config.toml
n_experts = 32
experts_per_token = 1
moe_layers = [0, 1, 2, 3, 4, 5, 6, 7, 8, 9, 10]
norm = "layernorm"
tie_word_embeddings = true
beta2 = 0.95
max_steps = 6772
Below are experts of layer 6 (counted from 0) of a mixture-of-experts language model. Rows are named router (the router's row for the expert) and show model dimensions 0-127. Each number is 128 + 24 x the weight over its row's rms, rounded and kept within 0 to 255. Numbers have three digits each.
Before each expert's rows: "raises" lists some tokens whose logits its average output raises strongly, later layers aside. This comes from a sample of Wikipedia text that the model never trained on.

# expert 12
raises: "2", "especially", "1", "orders", "3", "4"
router:147077146128095130064175151131122086156128098096126146106125110164175125091158144150125113128119135146094178132089138143162124136121156138114119183129131143134112112168144113090117153149167114123107115138155151132158146133115153133117118112115176137152176112119117119153115174104135124093115113131130148138159094091150152134102125150106092149160110140144124077106141118125129090104119

# expert 29
raises: "q mi)", " announced that", " Football League"
router:130108116120084113101146148100105138102140094079129153123158148160125108125163135175085128116131171137103153128048109125132119149168147137114162153147137141079140118125129124082110161110171169164078134137132133094170131124097108150115118132108117164132127111138115148161154156145142128125152105139106145172128116106139133120127145146142087120144123152160158113121141112142136094081109

# expert 3
raises: "itz", "ik", "ance", "id", "ick", "iss"
router:145144135125074119121155144129086115126103122118099170072171149146120125078132134176102107102153194123117142108073093135148108116105145156128170131155125153120143111114166088111113149110159127124113117119129148158158156117126140131134170107131115177128144111111135151134109144098121113120125093136141098130147119124159160155109160154107075142136105127141127132095149096160140116125083

# expert 16
raises: "ge", "w", "vers", "ve"
router:155133124145094103110127125116131130100127099146090182085144168160129083130115121177076097153117166140105114117039132111123158157136128116135142175113138131123146125125145112127110132105165149120122132103128173141139119080089132151082122141093138153106166142125120152139150145147150128095141139156125116125098123126097149105141136144119135144147070164135105124098139126138092121106146

# expert 6
raises: "craft", "ledge", "ches", "in'", "ters", "ption"
router:128119130132108101109148115124105081133138104121135143081144146149129127107132136144129108116149172137133104135092114131158137148190163101137154119128133077112163091168149131098104156151128154131129141132129115147159105134122120157099138121125102155111139143132112139186106155139154150074154101124156092124158119140124177143090138154100077122163093129110124083111131137136129113074074

# expert 31
raises: "f", "h", "p", "it", "v", "j"
router:164061131159122102094147169130063122130118114120133175114133125099152098101139148147101141105155146148115123120080129098159161141152123146138137132103130136127116141152134102101135157116111206117150139125176112146144160121111151127073156095138133159127120149091135144138135124131170116134108109161111113167129119106138135076106166136145104093129139154129143104100142142121094147121122

# expert 23
raises: "ing", "est", "ings"
router:129140124150111146118128150108125089112156115126114172068116165145122128110132101150101097086122173142092133127065133110160114118140136113160112141109119119129127129164156114133140169118140157153121139144107122134142126130131159143115140089146130147142126136128136161121169144113146131069190109136118112154145091119145143122122167130103122112160090145151133084116130139101081130038121

# expert 25
raises: "1", "2", "4", "3", "5", "0"
router:132099174100133146094168132087112114116126109143126134092147142148153137127152136149089092132122137147084152119026117138144151143136155116150134126123117153100099095163172134078081161100132147159115135111137152116132140120122131165134128142094111138115167114104093143145123154105113124093160109134127157163145115097132164148142159136134099125157117138158130113110147114169130108104105

# expert 0
raises: "ween", " of their", "-day", "aking"
router:125102146141103143066136170142118118102140094094114166124174149146166103117125133130105116128168178149104174143065106126117136150147145142124154116114146142119116110137127111030100155125155150140122110119147131112157146112095114158108147116111120148129117145133089136124117131098140161095167120171123130153126121112168162125129149167131113122138114090142152122125110093138109094124120

# expert 28
raises: "ions", "ion", "ions.", "ions of", "ive", "ion of the"
router:145130118143100116112131180127120121117096113067090123105185159132139144136111146116113095101157179149148116091098111139148125186123144125119150152126150148085141127148165140113137158120158114150122144106121147114171135126101098135128158146131140191133100093116095109163133121110121122120168120115151107144154141108131119131088143151099090129175124118160164142109122095121078101105126

# expert 10
raises: "ures", " $", " Gallery"
router:108109132125090129096145177099127099118129088136107175129145135147155114134131143158107099124156172147117129123046135112133128145133170123154208130129147129113125124148154111048136137122154162149110101086131121128164112103105140173125144128135108161108119125122087166135136159116141117104135117143147107154147112127158136116100161158122118154151126131152137100118128122144109095096119

# expert 15
raises: "ars", "al", "il", "ina", "ar", "ad"
router:120162152141085143110152121135108114119119118091134128083157116144186126106136114132152098103165160121107152112101123121094143146112146127169189143114142160082138107130134118102122144090144106169063133104150088141129117099140099145136159109076144195116124108113116157139125124129109114126160085138172111130118105134132148146146110144114105127154101117143138138112172111138161134099127

# expert 7
raises: "017", "018", "020", "016", "009", "014"
router:104134151100100158102131143143142112117118119086104151082152126118154118108143149173096084142154160140134145130047140131125174159111145134174142137132148121134132093137134102109140164125132134152124121099146126096171140093126158163063133111108123168111152096115100142156124158124099120097153080159111128116145139112163163124119153151109070120145112116151109133123131120134118131115111

# expert 22
raises: "ace", "ay", "an", "aced", "ake", "os"
router:126122118148074113091159156154072121147115092102123163112152129140131102117141168130138119110169146149137184114076154104163152123134172110158126137123124145101173103122139126086146134153125116127119139124126095156172140079131126137124139064100141164146137120115135165119129126145129112104133088136129117148190133153152124117094123128144090125138109104142116122109135109164130101093089

# expert 27
raises: "ell", " feature", "els", "ol"
router:148058149150090089072134169102151096106156123116115136105156169128125134118144123144117136124153159164105170118108101106113139127150173129120143156116137147086145142114138119060107131121142156152125128122150159141166152097126146131116118120132134191121080117088117159172117144117150097116122110144177144145137102131131189132108138123140125149137096128151129112104120119112122104122140

# expert 26
raises: "aign", "ments", "ination"
router:148111185129133106122115156106115104133155069125132179119187148143127122125129143142100117122148200171141138156058115119114157133158119135125136139119129122115155132166136093060114151111157121146113125111145115127136133122109136150113144117101133144091122130140080119159144154126144139110153122140131147145157102141129144104115147156093114133162101146142157118100111104160086088085122

# expert 21
raises: "os", "o", "ok", "ones", "on", "ol"
router:134151198129119106087157174136125145104127111098133129109178140137192129103128134139122117098138162129105170078112124144109126136142163125115160144123115135080155125155146139081131141145112095167112117115145111129122136091121111134104170103132154197142106130085127139156157126090118113092120099113148110160143158093137144144119154118120083142133091126144156122102144132123112139114122